{"d_model": 192, "n_experts": 64, "d_expert": 64, "d_shared_expert": 128, "activation": "swiglu", "routed_scale": 5.66, "balance_loss": 0.00794, "balance_bias": false, "lr_router": 0.000436, "vocab_size": 16384, "tie_embeddings": false, "lr": 0.00103, "beta1": 0.9, "batch_tokens": [32768, 65536, 98304], "seq_len": 1024}
Below are experts of layer 12 (counted from 0) of a mixture-of-experts language model. Rows are named router (the router's row for the expert), gate (a neuron's input weights, with its number), up (a neuron's input weights, with its number) and show model dimensions 0-191. Each number is 128 + 32 x the weight over its row's rms, rounded and kept within 0 to 255. Numbers have three digits each.
After each expert's rows: a language model's description of what the expert responds to. This comes from a sample of Wikipedia text that the model never trained on.

# expert 37
router:150130084183172153090115125170134141106137128181100174147118164155112097161051122065144123154072142108129136152106131129135149132120154105161161089114105101180159167135172129123154142091144072196143154151138136123106094158090141110075157121111120114099132151173106158149173073111144136116145097114099061154187163088185175114134127181125149081130077113135109168124148174148092097055111114102155116177125127107149136132178127111121205127152178063128144163113181115119166165117176068078125104099155103032094128157119116171104119150153123101147134208101164162106143104078126167155
gate0:255104163147118101148119101152140144107149112103164088144141109059115158132113152145122124090143099167125090120108155127115123079119095129171115143140172088101123111134138119117143126122149168086170142137124136129150137107181132103136136117091093132146165155131146159107124154134138155106083127126128150078047150120138151114113128164118150133040177128157173153119140098080073099081113255138092091102129113154130079097178151127068117084132098145102181127082095108099159121132124132108127163069148093135188089167133116107115093169149163122142120111106121140091191106176137189095
up0:078142126161121103097074148149114119121109168106098133107109168168134106133111128171131139130108111140138165141131121112139129163130123153159140102141108158198090051130119130114091102130187142255093159140131107181135130128112183157126140124178135087126101103102128116140130131155169105100161152198123121148195141143096039135169176077135121203182113115081091128098131173122216159120111129125178173122157107153109127135173065136151124153126153122176136118165111153165094163124162111148133157187149172110074130147128187179128166151099149151159152139133140172159083130138105070142
It responds to: Measurement and stat punctuation. Units, degree and prime signs, opening parentheses and colons before numbers in measurements and stat lists, e.g. ft, sq, °, Batting average:.

# expert 32
router:139113093084071158140160123112143115168162146105121112146139145168131169128121155159141120138115154177116161032129152150105171154110142177152066167160099154172086143156136143142136145174123146117131130136124150089102112138192136100088123178118147092153111179109072096105086150183121132125136094147172112046138111142082094163095094186128049128116055141103088131075151147127137139133105153188148062116118159129144184136181109108155094163114182104159170166140098131115133098121190051147107164175195102153153108120168094091156090110158119116149134142183118193098182097125127140121
gate0:239104141127075079134120132181112162098095144117094109136109068165124145190126099126148058141130150114134097114141108124153146156129166122113146069127167099109104139065107206126132164102174147110161131162123063119135136181103104121172144120097161138115096130100148133159161072141112146131087157136132076094119118090186188124082118150145164151126149127112102123124120159147119124089114255089197107131165121132111139135133176080128142116117148104123124102100129125163099122095119183102143187123114115145100129109167142115144105151127155085102097113127137157109082134143166096149
up0:092103110215140101158119161118121122103092144115120131114074045148160157129108126115152083135132148078124107115137125141101171165107154119118136074187104100124058185128124164085134154130189110255145105151147053082101134094118107086111075137125162116163055149154120094137138109151139053113120157175165113116131146080145154129080134088103140156125098103130091152068109163162116163153119108126171068142119140161125168144141120109105111091156134081131131151097119077109141098108105151113149137080147094138105116117162071121142094163086079086135093151136137129131106102180145112172
It responds to: Sentence and section boundaries. Sentence-ending periods, paragraph breaks and line breaks after section headings, plus clause-opening commas, that, where, Although.

# expert 44
router:158052174127114109078104156123148119128084084105172151118135116160093164140179092164174082147122139123087120071171087160200147148135132149138162088168124162155102228120141148108159125127123145128150059104144084101120121126144117087114101204131082161117181098112157136128087084140150158120141087085167092123176093114128130168140127160122161107115146080094112124180100080099142146119101151088200126068144104137120051103130096065164142123139125143112085139117162103108174121109105128122124080075155082121185157105102126101090159089136177117197110114078161108116161130071105117164
gate0:255128115142103119123128149156104108191132172122162152127108116155110144197127163104167128117143130132127126125118132152133137160119142187099161103120201092041080176122122101129077103101150138174115092148143087150104161148129097110085121149154096099127147114114156154126113131121094130112114145158116138119131143124103133085117158149091102141112156141154136183045086120089094088075106255096107159130121151119084148096129113155117119171103138110105135136144165136063153125177110128102076131101144110166110103147173117161150134137133129073125079102136111159071189122139118073138
up0:134146076116145104205117146132111155141116134117113064117149191110112152203167122144083139102095086145102139114129050100136093146141125167135155144174126118132088101154140086094123136089170188238126137109070131187105156083150137126087155099119101084134155109087129117112126120106056128149121100144173108111082129221134157084136076064079093206164120127183083141063120160085135124186141190085149141163169126104121102138150148143119109138149180121108128157108172105124157113166131135121123133124133134170150147166118069149136142199095103120112137126144124107103152128142122095078
It responds to: Word-initial pieces and digits. Initial digits and word starts such as up, mid, sou, multi, and the S in U.S., common in census percentages and dates.

# expert 43
router:094149114160097107167159179132153115154145130122093080162095108107143148161080174094138120123130092139041184080142169202111140117125189143104120158131130144196118143114162099178163109147059069143104118121102182170132178140100104137081150157167149137118157089123112146101132130198118132088124125128123148128134100148114080080178104162080123176102133145124098134108126129115126104160107124159130084082098147130182153101114145147122159177107174152142054175110171114176148096103199055145098140148160094049073133201158099135167087174129131097164115125098143137164128113112150102085
gate0:255124107094092112100095158132102109183096079154166143120123120109138097101106104128171145133144150150098137133171098123193072132155135119160076169096136143109128111151111129145126099122164134142087140129161109116119109063116124143154184142165168164123154129148133118161080118183119083101158113096108172100133111122142127195151200121122140095147152142093082098133134120116131102127104237116177076080170056114149119097128075134133176178115134104150140123172099141166141081187104153154142140126134109103150127063145204136151190126189120127170118133122091097119146115136150122142
up0:170110137104169143095068176133130127142118111155200174083136125060129108138115144130150100089133115147078133114145098099144108135150145108103134135121127127152102146168137121133154124139142117255046159122126115125148114123115106134127174123118194131100132097128133120128159166177135131072102102134153166151093080084133165136090164117110131116210099101092095134122126081152110127112119121111138087109139072168167157073178134141135210172114137066141148091103133099174175115148053143161108166137111129098153122123139218110160136153160139138114110177111144073113119100142186118104
It responds to: Structural line breaks. Line breaks, table pipes, list dashes and heading equals signs that end infobox fields, table cells or sections.

# expert 10
router:141043206067137147091089108172132116044041117176143123128168095111117125167130105140140093184177134100161098140164117110131123142154124153122145165129163107086134129139173134138097092096120110149157175157099093131124114147203122093113107181200109105119144157169130154121113167088165177100172131123143100115154101159154146131139109149133152078133099132145129163133152055119172126120096151192107140124115058172136098138200138156107078138139129148157153096133163114084149066141092181119111102089088133176139104140126168150053133091169135146179151151158162110083119128085077119094
gate0:248153129133070112099115105124116129075118149111095115120164101127143098175134172106150144072169128162108108126132152114079135150079144126145105074149107110096084180087058126135130141145089153132122103082117146137115100125093152098123083136087130086108086074160168155191132036146056125140117126133103130163106181167140106051092140152081112100129074086195118125083082087128134086111123214105112072082109118099164115105185130166095087123088102098085148125094149124133129146116087150131160133102116134138150083122175132107126123107136128138096107105088091165099122162125140124193
up0:076171118133132127123132144175135121153078122158146141110099124166086051174102146093116109105123147141139150150166201178153131132119193164142155068166169120138146137107124157152100118112108122215137145148152108080081135085106067160119082119131138105135121183207085115187224143096166082073075156117146128097129128109137139120162095191103113165146105165135215145148137114136110140109118151087103138104140123143092163151084164136134158139075184143172172066122148195159167148132115101173140114119144143103110120164137137130110138050130184120119135149134175186139159136121166161131
It responds to: Foreign words and citations. Word pieces inside foreign names and titles, plus year digits, in bibliographic citations, such as Polish or German titles and years like 199'5'.

# expert 31
router:103157176109163117179118076147044144204127137090176109172181127123138090157165180159098097076120131122156166130109131122128167149155123149135112115176092184156106093124106107158117092138159095107134081148098109108121136139089127162131138097114107103106144105166120074169141121138119113111146113096197140132058178133086155115127137158103144146125118087124182138179113112173141183082220173128170110128105153098160137108130123115130182088201101156117099175123059108131136169121084156144143101167143116118140140106059153062194159114172096123103133064151082142174146093169157130096
gate7:133125129134094135125250082121098121132146143151148201109139109128169162154102153138147133139188128092111121088132103172086135129119106108154101150140127158103114135134089087191121120135139134117113062160141119095145132133136110155122123128144153123097111121088094155091179069058136181111135127099177111133138140127104110188140147105143143104113116091130158105149121091144133118132173119164171161151189132255102062079115142170168148113131137155148120123076121079162141155171126094102140080142180155113136165079136119105137084074171155075139149185121135094136154083072079063094
up7:157138119126128158124124080085094094111149137179138205166142109162113173164122201124116116142198142114126093125129097132130131165116089136129080117167099140112115129116114086177080120119133150135169098151161127117248132146126081119126154131126163121075153088094165105096111067065100137098168115112161146143148125101125131191152170091158133112130048064142134120147122065113106142174144155148151112123150210162083073080172164149145117113116168141125083064117081121128154131144131106073131112199162185113136141061091094126138079088184145100117123171093148112132121116090128109122
It responds to: Nouns after the. Superlatives, ordinals and head nouns right after the, such as most, largest, last, only, film, city, University.

# expert 60
router:185173085135151187129098144122097155099131128155074090155096145154136122128085155150098172133084098089130132113172122108155090112086164127150099119154190079137091107155138117154082121144143154122119103076143094119070169101082131117179132139133195184117168132139132139106096076170176081094076145089068129132145145133095158057169126135162104110146142115146069084115128147085130133143198161155151054095148136109189135128093144144104146111138181153100085159131144129071172148160200126118134139158090083142096137129155076137176168103116123120076155093064138140194076114181146121136
gate0:255136121135125156118125094132185121099125082094159140118208095144096157142090124171137154138121193143164142113143156148113164108170132148078113119112134146201163143114141141180142109123149130128178119124058128119158125138095143158121129132118106173152145132104151118195113093134092180152109134128126125150156143112118142132151142165134188112122120087096115110110112172148181090140134242109154147114138128133143122143121140097152158111095094110185145115005125165141144121108104140105150168094162152086152188162118156095136053152104123110096134071087102164130166092134174154152
up0:136167082107191106131170145149154132072097117116168088115137127113124110120107165126109146089109116125117115094107155177132094118139137136133085161141111117192132116116053164189102097193181148255151093088115139088130137148085116155102149082169101089154111089179139136166158091080136133098087121133073171165120140139080175163166193148116145158095143083167144128113107166131156151141127126143127098140107133129174132186128132053117116128098137129119173206101130146160142132130138100128139134089110071174085143143133111104132096123194125134126099148137054124159123078156135170138
It responds to: Main verbs after subjects. Main verbs right after a subject in career or sports narratives, e.g. took, began, won, had, made, finished.

# expert 16
router:116200142105177098106129174165116124093124086172125120158125091157099121143121105092114103093129104176145147111108183081153140161169185142170133086177184077136129155123158135160135117151132113107164087117108080137081139122079095068105091178152113135099116144170196144126100077166125183086140080086186154079114153101096147145090118121172128074118127147124078117065111098189124039136125141120137145136126193153172086121117132093164142098076065110090137167130099122076069142116070111134138114106115169152138128145136142136214092137149132126102090116084124149090159182135169126147
gate1:062255169144101147151171128095128148138156145141068170164199087144077159098130117094110142106057127140111131130092120114123130133150099165117167121177068204148125128161144107138121156141132100141174153111157113112088111116148147144094142168121124135142141149156125103153125119178091076079150146114155142128149160149123106113145148160135116120074130148093132157146127117113124151192098125255171119096116146114126123141141175134169170162173128106071132120173102138143113142144128109097173147145100105131150134153121086134125134119150135113130162091126163111132165114113119125152
up1:157125107070158118200179072135116110112098131102133191081155217118109149109121119168103066143181095107162098151136057109135089140137135132139107123147113127127148100076132127187148148164124160099255104099104171150178165149115102148201077096127140108067185139106129130082134118146107126174157083168126140077104135066095125139084138183104102160095183104159148137084096123192095167077123073101116128141118126164104084115135095119096112160088121140142103146132132107160112141148172135112108141142108173153137142176141124105146117090105083097118145161137113157088104130121183123118
It responds to: Counts and quantities. Number tokens and number words that count things, such as three years, 30 communities, 000 in $100,000, and table numbers.

# expert 5
router:137111149179124172083101182110208089091130084174124141173101079121107136095158134104162144187174130124130124126172151122155113190106158066148150150092121095156138173136176168086091087111171102103085108184129110125119119150143087124112132177171107098100073105112161119133083095127150127119110152110111092114178024089165127126116135114149119109065160105142130138097098103159119091147142074160123075083142065173167178099149112075124097146092112126081151111121157145122143125133089126143145086105185125098102098118128128087073048138188124121210117174095152090099109125107132121139
gate0:255203104070112133136122121100109158137113160147101098094128136119123118132108131179124109097128118147151155121129069131124105090121117159142142098166108153109069146134112084093110136139143151118107177139166155181112121088165112102132168145126152094082112116162194181119159054133184147078116123139176168116138196154111077133128130124135149175136084128150101121103142139083108170144105251145118099107097128129160125105176142157130124096183070123094129142195112155102129133138114140086186180174105091070166128150111156073146150174114128124151144111118069114105119176164136148138
up0:133126078101122131091121136108110164142166157115115120036135151113133088120115123114104125064081102137095145136100075124119105057117065142089045109110120134151152080126153067051123135098110117255099156117151171150146140153145109100121115073104116110087143147130144182122132149163139095169149107170171145159112130112099178097134099103082126171125141130148123134110171184093141136098107141079094130138121173123179165145138126154076132077136127117139142126166084183176100174121184151056113120139125152106136103095168144136103142155144149119124100125120118142066160102164080171058
It responds to: Place names, location fields. Country, state and region names ending a place phrase after a comma, as in London, UK or Cardiff, Wales, plus digits and infobox field names.

# expert 35
router:166137104135163158105113131123150126111125146193117095130127129105144097138091135098083091135115118092121134176125156140098150163074162128133183108071193084028152103194113092114057079100167147151088148159148093127119135128075090118151112081143145082067127148143119130095093114100106127081124114166103176150112106118102126114106114100153130120119098109130089143096114124141104081139107141075077150220158129094098175127114120115137150118132103091167121080178111126115134158097093154162128090151122144179153062127196146095195107185165151086053116148082164100113085184080090164142
gate1:125255096123138106127169091081103130059123122126098079132163168161097129086178155169172161128111174108120100134104190112153121101167147153158121148176153131142164123104106165093123108124119145109127128142163133118101108145088113124127102122121073140178146133143146140106105148106137170150145107166083095158141149190121100118083079140119123155140095098145070066141111115112123172082131081255136131133147186182115111086168127146125143134130185176174171131171124147159126136102142113116132105130158126180100105107125151141152149124094118108129088153130098128097137118096151149118
up1:090124102135167181160142094112063102121122110161132153145136106090166093110181137076120144121105189111141121124150151142102138077104097152140124154094118150134197066150135111161132079085154102110255150143127041156086064112077113124094098090180132165113151155149157137137097135107110134131189120162126149097113143150166151162101126102130133143123135115119152102136129072095170115112160139133120187124142113107183164152133087118149137193185169097125155124128116154125152168061131142077164130130141117170164139120118147092133104138135151151112111108194111199074134129132127145127
It responds to: Word endings before a break. Final pieces of surnames and Latin species names just before a parenthesis, dash or pipe, such as butyracea, tigris, -ović, Kumar.

# expert 13
router:155174133108073131124143105164130085163130104089103080090181088186129110144161140133080148126077144099199119119136157095165183091086115149135133095130065146054157112132150164143062156154150179097124121165124088159139112145096121129129140059123155123070146121088127177129125119125111128142118154198108154159078147096155166086114139133115068159130106097101102117150145102135174103187130191147136106136144188154064132127094124072140101079090096126096122199130090115124149199140096107141165181142117175149149059114141133090207129121142133098034123129120123137124128101145128108166
gate1:139254181106148162140124148098134128065104142088073151119143141114122101103084126173133095087167117166150123079125150124108147107176130121136112133174114103120112118099120149106143138092095153097123146128089121107116148121151124131168178126130084085161145109150087119141147161150148082091127108135139075074132145104105110114154102148099173135109150159151112131142146135074088132084181107255197144158115168124127139144137114153090102144150134110157127047153177075117139117113124086106069133132122058163135133127167125178141070122097117124122119110119160090199130132079104124110
up1:134129131159147144096111169105148084039151102122099110132134118152162089117091158149117096074159138108170096106127129132174170149132150102066161138166085125114143083185128164118111150129110138110235077132103123102081092142117094051122150082152114086153147154157104125101098165113146108139099084135088091083087139124117152095156101118095156073099171111115079103125118066079124135142109119161167143133124169138137184130120169163128100174167075133125084068138122088096179149084155091072074142158108097148141147127156221159140086123117141097114124163164176062150123128080124161168
It responds to: Titles and name endings. Job titles and roles placed before a person's name, like President, coach, Captain, historian, plus final pieces of foreign personal names.

# expert 15
router:139207091117169187110109167110115097098129091184065129112117177107106126147142061096141083171107131124077098092134170174154137136074139162124110116125130075074196151151089125161155108075112132130139140171146136064066159099143105129162087126138111114131110093106173137188153134072150177144109191100131120156174142094082161056143107164151135089124113106140128203125090112162094098099160073120122074078114123135113118113154143130192136176051151071108108150124117109119136183137161153127130110125117111123189132113191075160147143073121126121153141139122179126154112113106117157173
gate0:255155098088095124124191100143084091162145119141090108169141141097149119116177124149121122188138115139117147130116127156167103119121112135111099094197148141126138157135181151148135127178187177201149119154128145152132144138126126122108138120132095168158124102089082108116130151138130126125093142135117153175149147106150193146159088148172117133105121137085084128154116143114177169191138255160164097125157151138173127153111111116133108105106167133126110076167146073132121119145129120080135165130131144140121140133154113113137136146151085076158133112138167142163110138174161117141
up0:115133123136164106160111119173101129125100149116106081190109077144056163119130120130175152121160182123164128116084110092091158147163139157105111147163095070142146127109139141111103120094102153255200109115135104169148123171143080139126151136133120181167156151060072145103122127187112158168125097110143106179098106119123198123117108149127138142133150152108107148147117145147091134102163166127183200123121125105078120120146124194116068135114059117153083087096128120130085180106135124067149115164119086167126070174129093181114108095135116114093128120148170128106124106166077089090
It responds to: Copula and auxiliary verbs. Forms of be (was, is, were, been, being) after a subject, plus adverbs like also, not, never, later.

# expert 57
router:090188083139115089120077100139113102098151150148154129138138070069129168139075127077146091160083144088153094128106127117122147148103107130129155109122164076081155106140123114165128134074162112179099186160141110129073152116112096135118066108089093157086123181115124157141144119093110154155081125154099094171102145113105122094118094188113135101136117128146128120094101093134111113170176091079106159184163081158096169126068166096090108160082162148164138067075178112114117156120070164144168091134107157173095128144181117079147060128158119101101117107084185073118075152055090169105
gate0:255128104122130111105161160124068108083107147159090095115108163124140131119143103170089120125091105113136160145116096153077085114150102106134127135157160043129119114133150140079154140174162143130073133115090173128089136155111111099117108128116169127094106130085160133124125161094134138165075102144103097143115086159127124175099112120087127108101166128161099113094103106127194134167084255111102100156119117148108157148155157098117101103142082122122133141180087195106105128100102154120192153124106117134090096130131122146169143093126122117169092142183128107109118098135113156108
up0:076137127151158127093118111088159132096102066109133143147140146134166149178114094101127086169117141141134159142127121122148075149138133132112172154127069137172137190117090125101148101156102122255130146138153088147140144156130100106143120066101188079160131152154139128155151161124104109125154079120146098090138151150038068190099173138139152122120173147123129105138138135127139148131185170115107184150112103176179101119131107081113151141121104146115124131107090073138160091132140124141153118172081091123172192159093121141163178160159077087129150123185125188119199149099178099128
It responds to: Stat-list separators. Slashes in Team / Apps / (Gls) career lists, plus semicolons, parentheses, featuring and by in film and cast entries.

# expert 21
router:123109109165151104068130097155123110092121072142167155162121141145177088142116091162112130188126130089123097190208167179099182150074098127174138149172096102146154101114117110113116096087181133109111087171190137128090114199124087097121166091117134137106131168125143139189114110081061156170158075075136123174105131139149129153087107162112159089099125098096179158087122148121091116124123082085078113124118141147091103127134160114097097128112168144115096125123195075112112146129138163113104081132199094097184068099141107059176102099127098087125157167119160064092151143098128123159
gate0:255138171107143128152145136163144140132132160138111077151117131127111093149076161098113109046114086158125094131164160127110102138122093125104144109120137152122093181150152097137143169163104104089134135136145127132153074087157113083130109121134132142143130123122126158130118147101131071090110099095139152088102174159172111069157114125137147147087098101179149139124120175171141086107147255109158153137082107112125094086175168185121110123172182179131077125187159109118143089136100104174164183109097138206128155091150114122104084156117141157125156125149119107171107163180113126106
up0:163122103147154154144115104110061142131136107176102164124178123162165111101128155070141137138111145119136106073097101131187125095168155120117166152095174129124159127169159160167148125147126161255135164161120133093145119098124152141099115080118094165129117124164123086105190125112204124141130148112134116070090120117156203088082135123152095114135138145163157083124149131133142077158142179090153151102140126111182122125128181096078160110071134076158102166171131131096131129069125096146136143122129151115138135149200183123079161141121143148098124117114147119139111099132102094179
It responds to: Apostrophes, quotes, table punctuation. Apostrophes in contractions like don't and can't, quote marks, dashes, and pipes or numbers in track listings and rosters.

# expert 53
router:105150103203159146162182161121175076075093112150165117193116154145162158132141135105157167132135152133107046083146144174114132136067117114154164110157123061095166160124092132160105131104138108112113166191132131138148129132165116113126159145158137107137196153145137150158085148075088161116071114105171165185104071176174103108152127105116097081140091085184141170107124092132117154131105097129115163156143093126158110156131147155100156152106141085106138114083162104141171140081124137139085086122187130079034111090143093124133143104190129125077153160086105109104096168128091174049
gate1:157255111097075091118133117123063111106107120136157117140138165118087170149114074110124156176128151151131133156087105117123155121139119141157116142121110139141112124202125122153137152117110135136093150139101111136152093159129125152169111114123154100159127139074116111102134105086120132050182160145145149140123137176086111127124052104090123115187162157138088103160143143121141182111086158255146153111152152120118120170116141144158063157136142166155106156146143171175121101150160189151133125155097060137140117098110112159159174133165142197142116178111121139142121112100105118132
up1:159137115117122113058139108065122162102055108061083124125106129136115122128162068178138116119124159111188127148125102114137083098125079100159130109072120136121080169091141151128132097086153130142255151153116136088065120152157131131139099126134119159096143106207123131135102189128114118172108123172118120145120116129105076097164141118132091107115150105120098105125102115117140124143136147129149089120078153103132156100120146089093141073087148188137112111139143119134135141138099097127128101118114160143130148142073137125136158076107064126138179079165095143150196072077135113106
It responds to: List and table markers. Leading hyphens of bulleted infobox lines and the pipes starting table rows, mostly in album, single and discography lists.

# expert 20
router:063174106121144149170101121177135124142082147118120172119100097181111139120135128098165080140075139088096103127169156106217168115118145134156189087148174125140140127144159120118155110120106072166130099176103095158111136123088113119116149165148183123101164147182159176132116105127083144097140113128146100115087045102123103103093115113150145157087203086154085156084091088145118115103057124063128163120137195108154115072101133112081142134106090105083116104110093086063087164094068102107106121119113148179128094118105111127187126192160176130126116159129127111131076155111199165104
gate0:255109092162138162052164086113119104167149182146092110117131095113098142184134098128117123112159139134125148150168106147136138110120151159102160139104105156196144109196163095152168118104072078144108108097126091108103162148133082117128135084185107115130097100144081092110138113125103133109133136146130151168128127091138147180097168178108155066097137140110144163121141114153126112144144255102134137103120133131099104153082143135100159149122090156136124117172094109142086131116150148131111129154142075094108089125134120154125064116117149139135154115094148049137173140064137136092
up0:142112117129099194145101146105075129134139115094120116113128087172198143155132130151160121119173172146118096135104104149168090135183115149090072131165090135154097115132096149135097165089132174255132114129162114162129110154105189107148176155138111060158113176162172143100079158159144102182162170165133124139166106097156166170197158116125145087112120162052142109174125115135163180150140103161144096181149124194094119147111171156100128127123111154109093109118076130129129078164133125131109105096112110122086142131078109202102081147160140154094142070126084129183098110160119128099
It responds to: Table cells and headers. Numbers and abbreviations filling table cells in sports standings and election results, such as W, D, Pld, Pts, 0, 3.

# expert 27
router:090159174142089173147089112080102128190129162138155129121176102127123076182136157149062117074141106138169178111137049109148146118147168113153125116156080144117111070170121102169092149169103111103182144174105098121128111160168167142103137088087083110152104130152139143109175115144142119094153149158120130087055155115062105173094124118119140111136127136133116162132190107124152144092142200108166095106099179118122121128138129110112105108213079188119110136179045167111166142123101136110124142174066105084190150094119169145197168118150151183104178080111113145159106128121134092135
gate7:114148134101139079135255142139206150129128131131075079183140102094140107094151126114127211138170130148132064162095161118133098132127131161119162114128138161124133088104170125155125127138148146072157111084181137178138129135133117135151104124117120209119145099118136109110088160159165108134121103113084085093140148105146133113111090106089135118116071101111154112092077101129101142145112115101102130131151159255112107098145084179127118122108122087136109117124137117116163118124157147184110156076111131110134125097087161130148162142058177077129104146104127126125186123140115143142
up7:126103151134189124136105127089203145119148147157074102129132167126140112109136085066118126139112109102138087166181127140146150115145109152123187138109121151115127134110154110088143187108127158070097062127194138155216098155114141107158071123136158170101178169124147151052124145150131100129119131146089136160093130139134129108114064065147073145131123090075146133082081100110154070096130078126117115179100132130110097103190111191098177111069144130124051152132126092076146164119173191149166149099112155138130104109105158099114076151051141112137129133134099127168161196128147077168
It responds to: Generic head nouns. Common nouns after an article or adjective, often before of or in, e.g. system, organization, area, line, group.

# expert 59
router:114148113187115127120124090160143129123153110091111160107135185191117163117096095167122122122179097127174095072042182153140148149068125148147151103137085091052135114113100118178165105126097168140123172165125126140113147147135103171156096127167068116124120130140099127099141135118151132095119061087086163153122165110142060090192197112128051110127159088118097173133127172132086118154180071144116122145117070111157188121104126103138129093129115040150149098156178154100110119096181114102149154143100158171143179137111096160178152066149117098084120161090136127168087144112075121134
gate1:118255153150095112153114121143165138070127166126184105173172119117143112116166096117105144133120098186162111097127093128105166137119085125131157126157094089147161124079099109160153169135167113131205173145104143103152149128104160141132111152152140106105162133140133105208134172122141106115086124163113071110137140122116123129096086152125182139121194091156115102143125151139103145134134129255143126198118111148188110184116140154134064172157133123111111071093096069141144172115079117158087104123100127140136134131121178082100125148158122197108126103149100149127120131132102167086
up1:178158165105099091090139132142114104137159084121094137080112073146123156183122114127092131065135079151128122168135081114114118149115111144042087152104166189146083103078115161142145064112128170122255094102154099100096102131076194110091120116185140106144092083134146134099105184091123112090123137106092110124113153153117101147117148112110136145064145167115179088141169152144195160116115169107042130114129107149088145130121112115148140120120078182139110140193125131166145143097138162150138151063121114100180070111154132130085119130098136136140112095171122116156162081145079120117
It responds to: As and linking verbs. The word as, and copular or naming verbs such as became, called, remained, considered, and According at sentence starts.

# expert 41
router:157042198121133184095107132156205109106106099113113094102143145151121135118116144107133098099135126056172109181148173153116141140127104083128145144077176112121148197183099103103162112108141128087080118089100138147161148105162138108091128171131128117106105155149159099121090160130138123140129131133125087098173037132129111148147144124153153089098054150147094134136149118122146080185111095067065147114104088101076095111171162111100131107083122073142149083202175139084188103096086142133091093128065139172087098162108163168096150160142142123133134182103144091124107172074123157107
gate0:255163112162134151113138128191089122144133141106152165139136148117155147090058073164191111117116125123081092125102150155185167103142128106082109153116112108156146126079051142124121169149115127114129127162116173127075110098099080138123146096094146138088178147139138132166103119170184213158137112155154150169154118119134113145134081158083113128125135115158111109110158174109092156090071255104110134096155118158140109158144063127071132174101144142140161089090069121101095112148108127141086168162167112128097116130095141111112135111125120166102124132098122170151129122137098150134
up0:136168137094120105107131075115148126096174169154159132098124154125105173099136129133121135117141090129111110143107114154121117146122115144125180113127149130102050155066145134091159126094184169254122154157089125117080078132113128152162110139151130066137093086127130108142108111096168122071099197134151148133124129122154114167158214132125152145075135136125102119163120093117150118177200072161122080127204168130132198161133072168126103138061101149152194098130135155121136123121107126137128134094097074135101054139121206116108124144094095172058103108093089102093111146077124156141
It responds to: Inner word pieces. Middle and ending pieces of words, mostly taxonomy names like Malpighiales and Animalia, plus suffixes such as -ally and -ed.

# expert 18
router:133180142191112187133093186139109116104125142090124153184097136190127178118153094079158094164138135129194063167119145139178181126119126169137190096118142141050177099132121178082123145072136148108165077087141121109134127095131162103096095084120166107112158144121133107148121080112121154092121081147114111077171026148198108162117132139156117095154125094167129110157126088155122161121121132152109099101223123108106112112126136142058077114091086094101124097138145099091158082161115117121104164137109152114102075139121132145088180132091144140162102179075146116087109131120088116078
gate0:254174099155145093196120132131149141164122126092174110108134117142145110096111144129153173120151107159140110120155153198103149103107141131149123130142118137131113064075124125171109104173064104128146135182101107075143109115170172078145170130092094092140156158105126105088101140098124093157106131127102120125089066100114181079099162109162132081143089151126105105119119116119135113117098255155196142141136160085086159111121094140126130150135118112162124074164126064109082102114145071145137159075137037158148083121200081101133117124138164126120126142079109152135121133156101116129
up0:103165040129163096131139135098164147183159122122120143124121105130163168113120092136135183185162132124143083110162123094077124104145100085133163149135149113126160181081142166129103128149120114248095077194155113132215141144130173117151190102105088130140132157138141144145126169112122121122119097163108132161092072122109200110201179104183147067094073122114096089131165117147117095122096084111170130141127160111140157106112127135110154116105111106124164093127120074117128057165169075099141135080148066113169131116170135074148098181114108115186089167103110133089126172145129137138
It responds to: Vowel-initial syllable pieces. Word-internal syllables like ap, ast, ash, op after a capital letter in names of places and people, e.g. St-ap-le, B-ast-ad.

# expert 14
router:219050145107099158092123136143128118153118102123135161117066110108158158087111114141192117151188172142179108142118160177187078107121063090097118124121178098112093148103137174094153123142153150122173096196148136098176104126172135123132132190146117104109104166083117129099135151124137153139145115172108120086187012096110128159141131124128143150090078131108131146110139141140138131181057169137113139056179110104119119134169116139157100100166117102109178098131137081135127114108120133096114099118119098154152106159132068199112158134156102077179087133107111112113188136187139122061
gate0:255154099118169092150140106107130115144183128148125121125114159136147107124146131117133151113109106182134136098102066172140162115100087114152158125077112125121148123114105142114127108126128139153129147145093145097168125120159178116076092157094118159116187175155163190126097130242143119129126115103169179118128152115117119099107100111081123167111150147084113161152105133109116135177152255146117150149121152115146141160079154116139115143111104100126148092103119167119118162131170120135140137165176139117118141178168112132074113074142129177132133118170112176168128122112081137129
up0:120173158129114124145092169157175188114120138143160162100179191098124162098092121162123078141123142164139083144145130119103128114144170146148080063142136136144082189175154081112152101108105096255156103126155081118108100145093150145099162086176182121145084124103067097118148170094079108095167174098127086109118112093189176155200140157119168114137112101180151154120104135168100145123133111100147154151077139149114155162122126137111158156148147098151106114120144111104123091105149105096134066079106148108153125105111120131143128138114119122069097114139122089087182109123120170151
It responds to: Surname and placename pieces. Word pieces finishing proper names, especially surnames after Mc or Mac (McEwan, McLeod, Wilson) and places (York, Zealand, Texas).

# expert 58
router:131152110151049072082138136142120109121182120158127183183100153093138111154101158113102166088150114118083224094181149167059184119113140171093136134107112136147111074143144108147138112110138123094086169163149125169112136161108173134086115141178171129156122089138110138121114150177127122115133089161184201182121131091134133085124109118141092180111112151103114145119093162128120096120149142097150079148104168158149145093109073096105135110173136075138121172125122116117093157117161066167065166158199167082092138130089112108195114115122149105070107161113064094137210136139164154155
gate0:255108096142098118114113104110119109129115098146138119145153144113088129104104127173178152142153148121139168102099124121136137095142116109177131111095120195146141123059114185155163163119073132076126124146151159100140153143106163109149167102126082163148104108144155132172117166233123158144114110162112107112142128103120124163123181124137137143102115096088145082109075165127082132078144255148080111152119123143155158146122160114164186121080129184091143121095120158139133084118143115116113087078150093119130197118073127158139101129079106104159122109118107107103146049167129134109
up0:109132152096137130187177134092097110161141145109111115103168153147191166133179173096069118152123122156111132160129129106125088091128121124066120135142131112156135163167109111126095103114166112255129100145106121078103119077180138160134120178150137080117128157104075098081137095059135084078133157107182182138131102130115118114131123092113093122167138159154070169156148112119139120128094176145171139117108107138127103096161083148128082151164149090122121105154137075124123144188113167121161120174098179152118115165183134101127128136131072119086184126152160169183128186111130110121
It responds to: Line breaks and list bullets. Line breaks, list dashes, table pipes and sentence-ending periods at the start of infobox lines, lists and tables.